Below are experts of layer 3 (counted from 0) of a mixture-of-experts language model. Rows are named router (the router's row for the expert) and show model dimensions 0-63. Each number is 128 + 24 x the weight over its row's rms, rounded and kept within 0 to 255. Numbers have three digits each.
After each expert's rows: a language model's description of what the expert responds to; "comes after" lists some tokens at least twice as common just before its tokens as in all text. This comes from a sample of Wikipedia text that the model never trained on. Tokens count by the router's weight.

# expert 3
router:184171133131133110130147154097164163089167156122102105121094068125090137129116130100098134143130155130138120121118154103121176122145131162145090163089180085136098130096115126128115088146130143
What it handles: Line-start list and header markers. Markup tokens opening a new line, mostly bullet dashes, table pipes and == heading signs, plus See, Preceded, Personal.
comes after: "\n", "\n\n", "\n  ", "Coordinates", "=", "  "

# expert 10
router:158179089094105111131110118108149125101148152105106071102088125132110121132127152087116092109150124105092115108133154119119113193129135151148121139100110122142128162122127147150176131155110151
What it handles: Year prefix digits. First three digits of four-digit years such as 199, 201, 202, after "in", "(" or dashes; also occasional word-initial stems like plann, princ.
comes after: "(", ", ", "in ", "–", "In ", "| "

# expert 2
router:158156123126111110114124130136142159109168140131118104081099110150111160161095132091114093133150107092116112074108138141130145123123126125171124122152103149118101152128129149136167102119099111
What it handles: Word-initial Latinate prefixes. Opening pieces of longer words, often Latin prefixes after articles or "and", such as re, con, pro, ex, tran(sport).
comes after: "the ", "a ", "and ", "to ", "was ", "were "

# expert 45
router:159146099093105118095107104120157155099157159114107100100105103157113160144094155113095105155158114095107136098120161120094117135154153160154106152113129098137110158105135134128141107157129107
What it handles: Table cell and date openers. Mixed pieces, often the first token of a table cell or date, like 18 in 18 June, 19, Sir, plus for, of, in.
comes after: "| ", "J", "; ", "(", ". ", "Jul"

# expert 19
router:118133131094105133119117067140130129071126160164132108137119072159119147115121183127113093203122144057107158109098163110126136159107144134132142155106149082139122145142137114124174139134141096
What it handles: Table headers and capitals. Single capital letters and short cells in tables, like W, F, Pld, No, plus the S in S-ocorro, and United or Germany.
comes after: "| ", "S", "A", "United ", "N", "C"

# expert 39
router:136124141086145120120145088129164120071142145108134110111130117149099186135119182122100130138149119118149135110131143100094106110143149142118097142111134122153118180084129136125151102137103109
What it handles: Single digits in numbers. Individual digits in scores, years, dates and table statistics, such as 6–1 tennis sets, final digits of 1974 or 2013.
comes after: "| ", "201", "200", "202", ".", "; "

# expert 20
router:159145098095105119098106104119159154099156157114104102098109102155107160146094154114094103153158109098106133099120161123096118136158150158154107151111127098136110158103134135126138107157130109
What it handles: Rare capital fragments. Scattered pieces like sing(le), En, orn, O, Th and It at word starts, often in lists, tables and sports results.
comes after: ". ", "M", "c", "  ", "в", "m"

# expert 15
router:183140115054113118103089127131111146111128140077139123125109133129110148115124145136123076178143120129116149112118158107124098143143161187152138146131112133138076144129128180127157109120117137
What it handles: Function words, clause links. Prepositions, conjunctions and relative words in running prose, mostly to (according to, reason to), plus that, which, who, but, between.
comes after: ", ", ". ", "ed ", "due ", "\n\n", "es "

# expert 61
router:158148101097107123097107105119156157099155156121105101100108103155111158145093153117095103153156106098104137100118160124097117136157150158157105150111126098137111159103136137130142106158129107
What it handles: Year prefixes and connectors. The year pieces 200 and 201 in dates and citations, and the words and, to, of, plus endings like -ism and -ement.
comes after: ", ", "In ", "Th", "pri", "), ", "studi"

# expert 31
router:129127132114134142131123083128153164077145130138123126135102107123124167141121170116122127148148119066115119108129174091106120165110147168132103158119112120139144124068152121108123121138130144
What it handles: Definite article and determiners. The words the and The, plus this, their, these, and its, at the start of noun phrases, often opening a sentence or an article.
comes after: "of ", "in ", ". ", "to ", "for ", "at "

# expert 5
router:134143113110115116144121109144138139126154137119136117116104112158111155127105144105113100130133112073107146121117138164071117188145145174146143190113115097122077140129154119122127090163134125
What it handles: Empty table cells. Blank space tokens filling empty table cells, especially in election results rows like Turnout or Total votes, plus some "or", "there" and abbreviation periods.
comes after: "| ", "S", "No", "St", "Dec", "ev"

# expert 47
router:119181131092085112068090111128112140122155143095112105128102095143117122127115158117099124153164126096108103130130171148106121150115112128140128130142111101141117149116105110154144154148107140
What it handles: Capitalized word beginnings. Capitalized first syllables of longer words and names, such as Sum in Sumerian, Con, An in Anonymus, In, Ad, For.
comes after: "- ", "| ", ": ", ". ", "the ", "of "